Experts of a small language model.
Size: 11 layers, vocabulary 8192.
Training: a variant of Muon for the experts, 7105 steps.
Below are experts of layer 6 (counted from 0) of a mixture-of-experts language model. Rows are named router (the router's row for the expert), up (a neuron's input weights, with its number) and show model dimensions 0-31. Each number is 128 + 32 x the weight over its row's rms, rounded and kept within 0 to 255. Numbers have three digits each.
After each expert's rows: "mostly gets" lists some tokens that are sent to it at least half of the time; "gets" lists some tokens that make up at least twice as much of what it gets as of all text. This comes from a sample of Wikipedia text that the model never trained on. Tokens count by the router's weight.

# expert 15
router:118125108135128156134163210141110152148109140075180104081083105160155137092172156185122125130136
up0:206140094140175182147132199130125102076155149138101115144151110168136122087082157078055089131124
up1:190128124050108043159169130119141119000146148120149175165122140155107127090106177126122092107140
up2:157141209138104044144183137102170180124116132123102141088144113156202125148138096144152129155132
up3:119160116125134097094150169095090137093159219098134115149147141131076172066132090144113126137115
up4:120095139124174043105146119125144128116135115126168141088169114160080103137126131137099186107129
up5:112114181151133135081073156092121079124144110142165143109147136106089107163136142128147156122118
up6:107162060081083142081143111114150140131158129239191120107178112099173078162124209124115165127095
up7:165076102093116120140113108155134162098152138140142106164178163093171096142178130118138146115102
up8:130081078107093100147099154129134149133072108086094123133151137106170191074173098133194138152134
up9:095136104134161158158125171113147090132140168168159141092098095186164137148114148155156174136119
up10:137156128143113104139124122122117106177170184168157139159117157159059111210127082121150095101181
up11:156145133119086040098111150117172102092159084050147064109148081129160119164075137171087104143135
up12:113170088144100075138187170182066128101166080096070114094117139141085165141129186118154140145119
up13:113156170120077120111105128116063134111162171089132101212169142102177114059169089210161085160124
up14:113125080119083139148117111149187098056128146083136132139118121155151108064121128101140123084135
up15:109113133154099119118145142153106070111093133094130136086131107136108161110082130124123120164126
up16:106067124133123154175173109136117169171100089151118105103131112154113070208099121175123159070164
up17:101153126184172122135108104205117196120132144097148133145136109101183148143147126187134152127084
up18:124138080137136092122118084103100185066105182118147093078158105108134124125059115131160104125145
up19:146125095095151102111104138137105096080085086177126149070122108158115118113084109126060119189158
up20:123154130151148126153152141145160159163108146121113085142113144127084124111148060160114098138140
mostly gets: " −", " Genus", " Jr", " —", " BRA", " ITA"
gets: " ", "\n", " —", "c", " −", " +"

# expert 8
router:137151109165161144109136103108172126145127151172128082053103168098094131172181175101130101140166
up0:118146141185159154185163129119129112084116146075170104117068119175096147130137112110108118091076
up1:147163190099137111099167102115138172122172151078107104086120084140131074139147106147153133125145
up2:074142128096157128139075153124074086116144157096130122119089115150073053178119077094143108140181
up3:117148157168163198109134122134117178236108157146121131146141166167144111174114074146110122199103
up4:032117087148145143155100096157141125129130080103096139161115100146133118064153125118130094215136
up5:178074150136117161081125096106144084147137083133131142152097164107138119205089144067114134134154
up6:170111128143199134158143126188126107142099132151179133068106149138093158125138157136132126105120
up7:115085118076142080152087154093125134155111095117132118180134186155125127146184180091162133133143
up8:128103172168118227098098135084136137121145151077101143107160155145119099114103104160115146116108
up9:172117142096134116090129089163155116128164101131136131134151152153098092193080195136191146127097
up10:129146158154108106146101147135094094073175114109162136143124100092172094126244189138114095125127
up11:060145087127095163099084129086118135121122086178106168103126104146086163128113133151138145152156
up12:175169065143157121126185120110100116184086130140078128112122102127128148161147190115161108149111
up13:170125146109134100131123111137087097088176173111183098139068089094115182123127139070125106156081
up14:139135165123150116163166071108155191128142104133109123093111147147139155138167109142094081092122
up15:089149132149154075147124106115095089110118155078171064188105124130150118052143151172144118151201
up16:129108163120192143059108139145156099077089168113117127154141127172143124036142179165121157155183
up17:095095117163153138171150117088149053100172116131079056165109175096106087163085117101105108047134
up18:127112123124088073130128082140136098141103141109132122125152141128122121182120124131204122105149
up19:145074156135113118144149155140133114078106170089120134152136139078157126157142147099154150171076
up20:125086098154157092107137076113078074166087104132133118131114162187136092125155115103121112150150
mostly gets: " his", " her", " was", " their", " became", " been"
gets: " was", " is", " a", " his", "ed", " were"

# expert 1
router:093098168173137098106176187174121094085138192088165158125136165160106134108169153125164132146145
up0:170146069151142120143130125127141153100145107152138148090159114088092122193084128107090135115177
up1:150153133137127101128125055129135105128178075134155095154098136142203111148045167174152154105132
up2:101092118126135158090111154142140102128114132128129115121165100105202132122100173071142126130179
up3:171172103126125092136138103172086119129116146133091082113124166147109119136133103175093199125073
up4:112164114116176098089155137114140190150124097132144109092150086111123160202094148133105101137121
up5:133091080189093126145074147097184086096079115129136134127131174123160148186091096116105102082120
up6:074181149136135089109139156135169139134075141170116077118138166139149139117148190107109151086129
up7:117176158059137079139155083183171108133146144125111135107072112125211080079143122104109175103124
up8:133130128104154135125144162128114126107092132105146151149111123162122176144143143142138130139134
up9:119111164103143092098142148135093130118126124134120139159164101145151140106145111075135100173129
up10:117172130124125064135150133143139125164112172124124085134138163152173130084158177111121109124114
up11:221160075173096045147163152132144113139156128091116114142157146185081096115124114124082125114124
up12:139091139121126070167139106095062085118122112149101148080121109141110152097183101135128138075155
up13:152084186083119110126113176106076144170083127109126096114159119119108150116099114111118103078136
up14:143117100166170126115161148136100085094131145124141108144106155159082116142145105094127174141086
up15:101157101160111144145116151161179080091123120086090089119116162105115092156133136132201099167101
up16:089105123138163130152175157105147156099110086162153104126127128126115138112095175058174118099053
up17:164110154149103108156185164174096159130130162175118159067068164161078121079163130138151119151168
up18:097098156121192134095114109118186159140122145105145159107200206172073125060156165153097131122143
up19:127118082138164053140084088082098164066135084101171067147085090122134146142138128172120134120182
up20:162192157086137159118111126091152163108111139058135123152156129135140146150135168182170149087119
mostly gets: " government", " city", " family", " games", " species", " area"
gets: "s", " first", "ation", " time", " season", "ity"

# expert 13
router:143185150109125179114122110108103142144131118078206091129088085157123114180176156155153120128142
up185:140152095108159129090074125100118090107110150069153077117197112116105149139120148203182126181108
up186:142202145034136146186077144114129108140183144101133104131140074121116147136132164160086150101130
up187:172145122093102106150126097135140188125129147142114105142145068132148154158117116134131135058096
up188:129107151091083100123102143170098156133154160079132118102132074122149127135144087130132127140145
up189:138138138144117094100145090092088142135158115106143138186146124125155111129181184091126064104105
up190:104147128156147119050194135094128099107140130122148161101100091089164062118089151097127205156080
up191:094122153063157113123151136115141182088117177109136125187120111174126138099185089108146113081058
up192:188165137109114177160126124120076117165088154117095151104150166122092162090074168070110141164116
up193:138144189129113098192164081140141088140157186159120112170195170124154148076145127103114144133187
up194:156163182066187083136067122135170125128138180158186094101122071133109106115152166116113137108122
up195:144108160148114146119146120094140171121150124130135163155151150082130132157144103146165069081169
up196:065088142114157083203104083068123126142173151117142147145161119126218106112103213162140088151149
up197:151164122103178166142083134074112107122159143139150130133151108139159211165115160145183132082149
up198:133175121135130094129121201150098135109097106131180131158113117122117161132128157121156139101116
up199:078138109111147141112150171155129133097127200040140116157166047175100164149122174218152059129121
up200:161120129142142140092114218138099113148147114117164081136113154113141127160147184128124196120104
up201:129174119130162110159108095140079146163112157143157130107103164089093154113181176177175140082157
up202:115096147121072045120123087077094120141177146074124169146091146171109142147141178167120152124144
up203:153127146063123113149079145114128137147134131107149165125133176125160110203094170135214074089118
up204:131095107170157097086106097133157083172126071085171171115172088118112158130171066136083148098078
up205:122103130074168082086153054153109139122112151166136125152111113126132074123084141143154148137122
mostly gets: " At", " AUS", " BRA", " Kat", " Ko", " Bob"
gets: " |", "–", " A", " at", " The", " S"

# expert 0
router:108141127130142129099122143125159128067224128126121113095183132202088095174154147112138141122147
up0:127151152117123201166096159129147102126143097144090117145142136142166136162186126133088226172141
up1:123114122146130121131136111114130167140166088102147141128151162115142146049120107099113159175125
up2:122054196109080133110114190147092157114176218104173088124119165192088085083137144187169128154177
up3:087143044177096125102085093142127126126124100119168105150177104119068123151147093139198106148157
up4:140058140101132085121079092138121109150054083097149085125136113154149071123112143140159148151106
up5:120117170101104161135162142106116132033105100148111101113116138133165101116092157181160160057129
up6:110133139130162086150065103108156112127100087169136096127163082123106107118057096105122107170172
up7:102129153156153109131136108140101072173093093107154076154095085200167131092112093108172121161084
up8:139087144082208109137182155121111148149086144115124136095151114097164049091149117102099125081152
up9:130136174173158103206190234112154088138111164108106143109139110148090119143169143133178173094150
up10:130143103117097168113151143140085123100182082075097099125092104147107177110156061143076124106135
up11:095186096137166121105210163143077151127115092119134136103172135162146124104144166131126128111134
up12:152111165157141146155061102162159127112207088164101120101128131137118063098171153134167073116161
up13:159134124121178108089148092154164122151137138102107171180101117136143155082141107106127145128153
up14:113159121100105159171148082121139123166168098116163143144133143157152119046124162214069130150135
up15:104067118115142057104146142163116129115183154130136118165119095144161107145148118153179125123176
up16:049071153110101119076109130128126098087144111121184120074175134139132159144151129115074104083123
up17:114123114089159079129140103120093106143141121104116173068148142101087090109178073097139140147108
up18:110110130179187110102101144119103135079174176138103105152160112170098158111140089123151122101112
up19:155116093106133153140052144045155147126061066209140117174078132107166152169113096127126157072205
up20:120136121055146098118178162142130060168128111147059171117104114112149050094115138165101140079086
mostly gets: " they", " which", " who", "\".", " when", " where"
gets: ",", ".", " and", " |", " that", " ("

# expert 12
router:151085124102111157157087091135128181115064181157135091113124132153091122100125094080100173128102
up0:081111164085101125109166142105046116160106106069147110159091130115155114144089156134109144105108
up1:153125112101122115168113140127135092093087177064098104085163088181074145082140166063080110151128
up2:134113071067147136133107109132138118077084145117161150147107072101127108135099106122145130062077
up3:142117183095135122074076108135132078114097149131104165117097186111119120175130129129122124093092
up4:128098171115098135144145128128147189174128140139134096125185123077123098129127118132119180186156
up5:114114185102119126109127147154139109129068145152134121108133164091100118049149148072084097111157
up6:123162115157139124149119136053072097125134136076126160122112159147096084109189131145143160117072
up7:109125125103131097106104087130134178183105134119124112147087165150192079072143096119095160102142
up8:174065105143173170085118139153114141145119126095138125135075153148113126118102128090128114140175
up9:132084134070111084210101150158169133103132158125141119110079139127126128091188170118136052125153
up10:168082172124139100101149094212128059147083159119113084135159150144117085141176178173161172091143
up11:151106149094147135140095130151117128111104100028161112113069077068145157189205100091111092163141
up12:142135104074101161170192100131166142153132145107197110156108143165132091134107113101109149160185
up13:188112155123095120099153145144144184106139125126145180130106162148092189125090146139162107111083
up14:142088137121140132206120112141190140153141134149125103158105091187133179147083144144116114095101
up15:147137173166072162130161108074103075109089091065145163160146076187122121137162060177148104091189
up16:180108152081153148209147144058150153081101213097130146153123160188096077191106131133178079037184
up17:158132096128118087102083114131129095182095156085102151080144109112072132142116064176114138139146
up18:172172041058131117119099083143126115143166184137100075150148116125129138143126189126199134109093
up19:101168118142132135153192155091117094144080162183092135107109129205082186153105157181177100167207
up20:175143122112112080160067113169176167098093152118108157136114084174159112143147144123152087098138
mostly gets: "==", "===", " ==", " (", " ===", "===="
gets: "\n", " of", " (", "==", " for", "==="

# expert 14
router:133060156096159160074183160112137190142095187176188074095117134115132115107127145093150122137120
up0:145075121129135154071109127180101108150132149141150072106132177165135151097157125171133092139151
up1:130079095215122130126109100111148113156138151092060124127128144108102129140123089133138193076143
up2:131122107106158169121184075117215172154185107127185132113127123084132076197111116073143102142155
up3:117163160120123169161125118145137094130114140111127167126116116127091131074184132151133122178090
up4:158093089124187161096111114185146164134100163150108082109171082134110120130153111158135099133153
up5:142139143112111152162170126154142096124135120096134112086102148107163172157107116080095114119124
up6:120100167142092110129175153118128137098108073141137078147114139105112150112139116163120176138127
up7:099165082125130106185145120082145156089105131109119120189073130094143145112199155149131153151076
up8:066142114171083165109114132085089152116156153064147141152085080134137138152087096118109111161134
up9:168213158091114093141097131130101138099100154103122099135097152141156180106081103122108127155104
up10:092098132110127120048087120129135135141081099090065133119158101163120114098118150109092126102135
up11:172154186113140146158169125216075108186113120149120143141106085135096170071181069128131110078117
up12:189104126129106197118123116121107098183095195159122143119138153130111121095133157111069096080136
up13:092145083119123120139176082137141132161174046124054082109105096102132093144130092033188102160157
up14:050106136164196115171112085118115099133091144068112090116145118086131110097145127127103161133151
up15:101089117170131119095161149137089139120111138131134152111080154111145103122125104097123123133171
up16:127103164100099117149112111163145106106128127166087127132117123154123182151163145156169080139159
up17:146159114101186085096092125179145139140141053090134130121125142160110146135168135063118147154099
up18:089084161111113136164106159102093157118111160147137117124073111122150170152060162104069144157118
up19:153169162126122143123151120126142100090079136146126082096190120093147107109164184191123124102129
up20:161098177125108142155179078123124157104126136150156133148134089131116139164140148094163126165099
mostly gets: " $", " some", " many", " several", "---|---|---|---|", " any"
gets: " a", "0", " the", " The", "3", " an"

# expert 10
router:143153139140133145143139138060088168145088133143201107200122163122152185160133173118120130149163
up0:092102195120156106145092106075052190101118093148150126128172137059102121106135108127113088098168
up1:120108093093110167152168114137108186121095134124129139155096154162134131137097111112159094136163
up2:115126120151121070111102099127126138132120135169135116116104155096139151122040134152118170075081
up3:124152089150158137105153100189158171126160135140075089124100122152123108144151195113137186072088
up4:173147122113139073142178112133188146128118100153055138116066127124144169179119112142158140125120
up5:133152140120118129105117178077113137111088169115139134148138149109154165140196163061148134143128
up6:119113182118196149157134128074101156146147092114155147018151082184158137113146120186136128051166
up7:152155111109132070104160143154138119111141113131160132190148127151154189171098126140165075160137
up8:098125139113107149075105048152131153157067098132084128140112120181116132118131117114170120113132
up9:157121093161106156092134098100213125104143154116115167080140133128207134143126108117078076166208
up10:141104169125186198112131056163134152173116096126106136137116090171132131042182072069129181119088
up11:115133188205160079103106203068184148126170082155093129098100166106103171095070157116089174149112
up12:139155150151108123126110137100129130170139155118184132104165099139097133190116112145168104121141
up13:149127146127071128161139105155153103126118079110145066109152135095098112133140135119100087117143
up14:116119098167129149065113037072130121075079164117150127122186100126171144107102070095152132132099
up15:183129120150123144142132116105131155157144094123136118071114125131102167118160123126140139076160
up16:090124120146097130158087115077109112150139154114096141142136132094081117166093164107101152088124
up17:090101146172157107079134125218156190159070143065108141105120104113113179141159155135105125137120
up18:119096140134086115134121132177102107108167135146102195160125098097131159096157102134139131168116
up19:099112142128081122109121161173099084114136084129157106158143138138121130168121138128097113137157
up20:156196107148160142164124128183130162133185175154163118168150083117164123114178093086129150157193
mostly gets: " support", " report", " project", " comp", " help", " review"
gets: "-", "'", " \"", " de", " re", " p"

# expert 5
router:127094180145103153080133121125116156113082120139122056132141059175132136127146156108105176133165
up0:218078106099150087116152142093191141170058150155107156090224109090125128092154123111123103130120
up1:179089129129065189169173124167110105111107119099152120085083148149151163118086139128099123179116
up2:163123086124095125143099115232091074153124178094152131120141152186130120104168132157148120152095
up3:100122102136155133115121147140136144141193127073143047145136134169177152129125098174081158117110
up4:149125144150243109114112123113158094055116095130143114092150094120148148153130143156140144125146
up5:165158169139164076101125163142150148060094131089120136129161139181206114094118107141124164076170
up6:102111130096141138133202198182192132143116143126100164073172107128124093059164115202100113122170
up7:111125089114107111112157137107103171108121135122115145101134122127164115102087156147115111050095
up8:120131175112110181163087097130149101111080149137158177103162141155125166145142115157124087115169
up9:151154136100134184096112157138082161156069121098154186063146077106138103089194167142157104144160
up10:100071163152103156101107152130118146184146110108190140162149122142143131143116130144087121106174
up11:121108140029137099168078131116190120092174075054111108161152114143142092093136132163115149200163
up12:132135125166150101087126106093088146117103113125132061177095166121214152195171125115127140090138
up13:161115095100148148135132153155160105172068185142103082123122056138146144115126107141135093046146
up14:136087157114147090062083134105111139135107141160110158115188138097167165158200129199183124051114
up15:050117168095109093130087098134110149127082133107106143117090114147149025153156132172116152136098
up16:168082103151120157171106112138110181145124105091145111157107095101111110116176156071138174122110
up17:106124152118078119135135174129115098149146103132110172132122141085103163146114183109102165139144
up18:091127175085112181133117187150095135108134107097112106109135105136127112065140137106141204166104
up19:178103180149104045150058147111102158148095102162236112163123113122105098138097143141148114112154
up20:130102178139118153082140084108129180135166109129191118152115103184160123093080141113088117104186
mostly gets: " California", " London", " Florida", " Syria", " York", " Texas"
gets: " the", "0", " New", " United", " York", " Al"

# expert 7
router:118180116070197144117192100134112098129111144094143127067131115109146091184150139144173125102151
up0:143137077154161094107145134093162172068133123128132158117158113186102079081115186160079156144129
up1:139142122155137147169157120142131104140098162132088100130169197102080123124117078134134070110139
up2:189106107105144088101095108165214166135134136129107072093117165106144092122152186179109202167143
up3:193175166078099156088114083133083094125143074152125127157144081135125196142122132076151117132190
up4:110150138126153129093140140113093119111079140069181131126106153164168128145088135102081147146068
up5:112198174113126085106124081103176075128126131147158145068177097129140165156145112088088110133117
up6:065117151097152079112104179136143111131172105104078156150122117062127050144123137101159168164144
up7:137150178148158115122130141169095179148126143120123117129106147159143113098117160070146145155194
up8:115113129142125136171121120168106157124150111161116144095098138102122093117125119129142075138172
up9:151197134147124122077087138133144116100112145134084098186129150088096172101142213156103127161091
up10:091109143156163092091145139163067137103124117125119207112073140130177110183116126129082164134149
up11:085045131147214129165102123096180140151156077169101103115125179175119133101059137059117162051119
up12:121095131073135149132137141099097161145105143060173142139102133129083089127181159104126112162143
up13:162073079184124179109136120163166173158118149141155140102146167106110132174131125147124140168136
up14:108148086122148110107160118105090148157093105158105167152119104110154159156120175125053103120106
up15:114101147089088073144080166121158087157098186155099131148206165132098164127082212172160124145196
up16:147117112137145102109133105166102115062135119140118091166132149131124108138060136070139059055200
up17:100129132064134146089151174119147176075098128103122129113159129160124144161164076148084192170193
up18:121154173098121179107128189115107122133176146141149048160176120121152180128149193080129134093120
up19:112148126192079149149125123119119049164131084098112127121147123108088145126142157117116182151176
up20:169120067134117151144126188130155139123137132178100103160157071158189136183123129132095158172155
mostly gets: "1", "ö", " III", "9", "2", " II"
gets: "1", "2", "9", "0", "8", "3"

# expert 2
router:092160156124105105151143132150105127141102106134138145157107061121141091129133141147111135077090
up0:158152113145180158135090125161112097186117145105136075153096135116122162084105140150126058100151
up1:114137138151146104121139131180162123068144139132116120157096087136141098103099179110136168104105
up2:128173140124101136146153178197128102114106049151137101151139117134076135114053116170136066094118
up3:180106115114204075112126155155198155133088137170145141148147130137078109054202132138155086131122
up4:144123056088142121092105131138099122113133114115075150140155132135120086102179162169107107035128
up5:144181113102182155160092104108170112131146104109194105133100116160099087112064139098155090080169
up6:086086154144143128131156089140104099175102195083137140047164088179123118130099078136051070071131
up7:172071162074093084109160125136174136132140132187087156140150087130138188175115086119149105147143
up8:052128112150100088153132107094158068156155150119111133078135123165069181129174104139143160097094
up9:139165157113170132125111189147114141155114149101181103084144094097152127138176122134095108161097
up10:111112130139130116153160129123116117112105159137137084147135098100099108111066142138101147137170
up11:144134139127148174149119102152175111130076050119081074083162074104124171134116158153134129191090
up12:116128180133119087190229107151126119146156105103126102098073109112149133093109067154212087130093
up13:144095151125142097123128167122087148158176010148115075079126102128126116137147111143154117117127
up14:150101158174095109062108229136161119147133081130166170127086121131151175177111095169148135093115
up15:103124150091102110159102130115156135190139098121174166093107077147149140159121117136152137098126
up16:123097144094150099113111146162102118081091178042099099117120119117160118165123160228124152196079
up17:013170089094153146135129195117173141128183118138091071131165142104111147088145116132183181120095
up18:151151121089131215126179167115161125165147149087126089136094109106095152124135134223113189129143
up19:111127182078126098131135131128138174106085161156147123150158098139127073145137051105073114099101
up20:163124167106142113096139134159145160151115203094097147095109102106103117119113112121100119103093
mostly gets: " said", "red", " wrote", " returned", " Green", "ed"
gets: " the", "ed", "ing", "s", "d", "w"

# expert 4
router:138140156126101151074171172142135115191134143073146203133127109211146128144127161110150109111081
up0:152129093149123119093108108075183123080144109159220098122079134097062148114159107096147075143077
up1:103131205134134087102150095117112158070161089095075144126150082142190106152116149125144149084136
up2:112138153122114158090135143124174161169145147131188089158104174110165133085124151133114054154145
up3:125180185112123116137173088075114147106113107074101099129131129141104181132142113170156074091101
up4:108134101163175148117092112155124164127103152113176084149093139098083131153145143113138122131101
up5:136113131124132115134082151103185054156114094115120204119134145147124095155187181136181159183143
up6:097056107120178141099119108150143144123135103099105161087203152149089128046149156136119108128127
up7:148172108144117152052179121101165189172117093143157142156112135129150095117102154143098156178145
up8:145128140154174122140110140107146189144150137094130058117145044129169117118096094093078128124105
up9:167152132178157083140114102102098168119193156100125113094106188158187098158124211140149197097117
up10:103075159146087100136061058101142119123094149108161130124200119054049114120112104180157121106109
up11:080062116134149170152132104129137133155131163116110109105125103179175118122126110149146087112092
up12:089074164097173143080140141166122129126115121145108162151123105163125150129142117120106134198154
up13:144182118145109148148125099167176102147114042186176087139135116136144096169148141182143135156128
up14:127116092114147136126132051088154145090079132116200132118107159133125123084145061148172068155124
up15:147152093138165110109101094108206115039135101137115140190079113111136122083074114146137137110150
up16:152205144142142055114126096091106044194156113134074189065163079160118126121141112140147117068128
up17:156222135107121126116180160170081116080074117130150172092132135122106104138189135048149168100118
up18:130155109097146148040102119163142109096103190151217119110146091100148110160087178120138123134074
up19:160139095105103192115129135134111149184096138106136142138134088062168151112134196105098180145065
up20:091127120133177096046114096067111154074049178109114149079125135098108104132161142137201124098037
mostly gets: " to", "|", " /", " through", " into", " Genus"
gets: " to", "|", " |", ":", "-", " on"

# expert 11
router:105141101174135147093116180112165112164103117097152063115138093123152060187164158141170086107228
up0:089191143097130128105112178162148115178127205133169113127088129106125146102122165120136162154111
up1:135146109084135132095145164130158084088165079092131098113117127163113096029152116084136085158046
up2:097179096127115165078166126104139166107106107123166097166097129111117132093141110097110078140165
up3:193128160079113137137139155140132104144127188123096068097084157141147118160092166167133100089116
up4:112109137147150191120136137092086162153150060155149081133152108090123150117179118090103123104137
up5:080070139152154154071156127147136121127127070162119196072083119124115095094107099125184105212157
up6:107151182077181097203105137083135126164115126130112107128073157153118156183151157107066126129137
up7:076093159140181065087120113135082147129125120101130123055124064139163149222080060136117171149130
up8:099120110135133081074150119104132109113138143158170139090137063192149106095131123154138182131112
up9:150140166114188113147140124091128179145190135118110086043102046149136118158142142157108132093103
up10:145150078158142119135137093145121120121097155153161099113158143136174128108170114104126120135085
up11:122157141135197148133128164108131091151133131163108115148050193112133123102050140161136098117182
up12:144093079199116184184147124075187138101148135124082103087149138119069149148146137184116089119122
up13:141117128211150158119176147151060127096167196091089159160136104125090125127166137152108100104187
up14:100126186157149146112118175140146099131190169185085138115072176142112124146143149090152119127119
up15:110125120126106123140165158164141110197115106116115155094100140177134126128090129123095140193152
up16:142157151127118158074109117164083105139132135121172121211082116147103110179124166041131139054096
up17:214113142137179169163131079121150067122156122173114175146069115158122120121136108089035134114101
up18:152152110141122148130104118154194150141119142186119178076155133120108163140129159171149149105112
up19:148140149129153082131104132125187145105122137100128092124141136167133135149123110137110089152141
up20:149150182116192112087123125134130146094119111132156177096149110185098123192138094111124121115163
mostly gets: " con", " ex", "In", " dis", " in", " f"
gets: " ", " in", " In", "In", " con", " ex"

# expert 6
router:174128148157125137130115125125191126119142121116156105178123091108117106126143129107214119085210
up0:146155110032127119130121080148091158127145102071137108056141057212118101126104117160170150084099
up1:082115128127162104063097064167078161144092153150116142187164140103105109110093113162114110143186
up2:137183056111120144184187149176171089095115158166145088192112118122196153140127138136147114156088
up3:078085102126070116104112137139105182133111137158184093099164084098209126145157117181155120151149
up4:120129149097115109126142159115151153105088129169090124111122129135141101109140050165163118106213
up5:143135079127123144099120131169123153149117120130119095154108150127100141167242147104136169151096
up6:187103112199115078159148104087118135117096079195169169143184163115173152120115165173082105151113
up7:166078124131170141180113112079101158137181157059148133138135132137090131092104116147199154054126
up8:134162110170115066113089118104144171162111120132094088135168116110160190145170176108131098095092
up9:120180096128142162078047134144087138116134032141192183091162102185134131100100174121118115117136
up10:118106148126138129152169152125132113171123148039096084133145132129144112087111170148124154118161
up11:139144156105193168193098162130134165111126137091145119136153107121051115169137218131105076118086
up12:133157110081179046157080120090175137132171156080109107138116103138098128116140126106131129150114
up13:141123137166126116091118161163141084197156157062151122097128143158095146192054142118103122145126
up14:084125099109127142154095148112108156066102142108122184208142155152147186150123110114176106099111
up15:142194120182104134134120129144097132108148142114070131163138106115162147097185170101107163140130
up16:141122133132098118092145084141075088196107153144102126152132117141106118140096152204139092201117
up17:138135146109092144101100107143157123100130096093133136152100113100151129125140146137225120177099
up18:148123185088110099145159167093090123148096124108141103109127157132103092121102180164172146184106
up19:160129162164134143115075104119131166161140176130097121135111091115077065128093111116123141130108
up20:102120130177128072153166083154130125113127135140128140149158093097105114171161164126147110172150
mostly gets: ")", "ers", "ists", "ts", "itt", " Records"
gets: ")", "s", "t", "er", "\"", "es"

# expert 9
router:163155148097132067049170158158132113158135148142154135122123090114077092076124145127099118108167
up0:172118133094157121104195201129207128129145076064151092060124115147137116111109093165119097162165
up1:104112130089154175111160149154106121101115173128175086179168070142100097170098123176125109131152
up2:139151162135138162121095111110219094111206138123131177106101090140126138158152105088111159097126
up3:166076127087148079174150165132098172106167183081141136131161096169111148097091091136160122142152
up4:149119158158129103143159113122143156090175151104174060096154125140169104123143169156094112130136
up5:157126103149149134121102139146102090154124153133146214050134107112114117123156162144088123098136
up6:174132150172109118040125186151073170068054171112196164129199124074162142155135126172146126082092
up7:141108154200135114127124164138167135106152180144119154078107214123123154141092144167109167107163
up8:145125143153202121146102094177093105197150102184129134144068100118160158146180092102078102134143
up9:200164156137141125154103078134120163155103199118149120110174161171152154107155128169075145118057
up10:105142109058102099154124137155180158110096184191153093130155078126099095158076111116042144123098
up11:116122190076062092109107193142150174158123124171091076117089137156210127167129167051123110126169
up12:139175161156093074147118147077062097130086180133195176127147119159166133074052123130134074107138
up13:130076137128084063143092119154171124138083149105131087115179134129110097063113110126172116163146
up14:121137122094106115081168118191150182159119081146155139128128070098142177161150167113160086119103
up15:067111096122161096119027111166070099120148174116127106114108169125135123132119096094095172103155
up16:092122131129109084165120110080133112125098122074183083143174046074172167108069183171158086093176
up17:100105082068137121147170159164162091151175146146210121117124106146109132070126129098221090088099
up18:115145102067154103122101161117150150195095166138126101109154087127139081198117102158121157150128
up19:144135118160085118110165087138106095146085047167106130109165083116113107050107160169163141140139
up20:158143116141109096113191155094118066135141083165139138138093133093144055155166087114131127071138
mostly gets: "′", "h", " km", " kg", " mm", "%"
gets: " |", "3", "4", "5", "6", "th"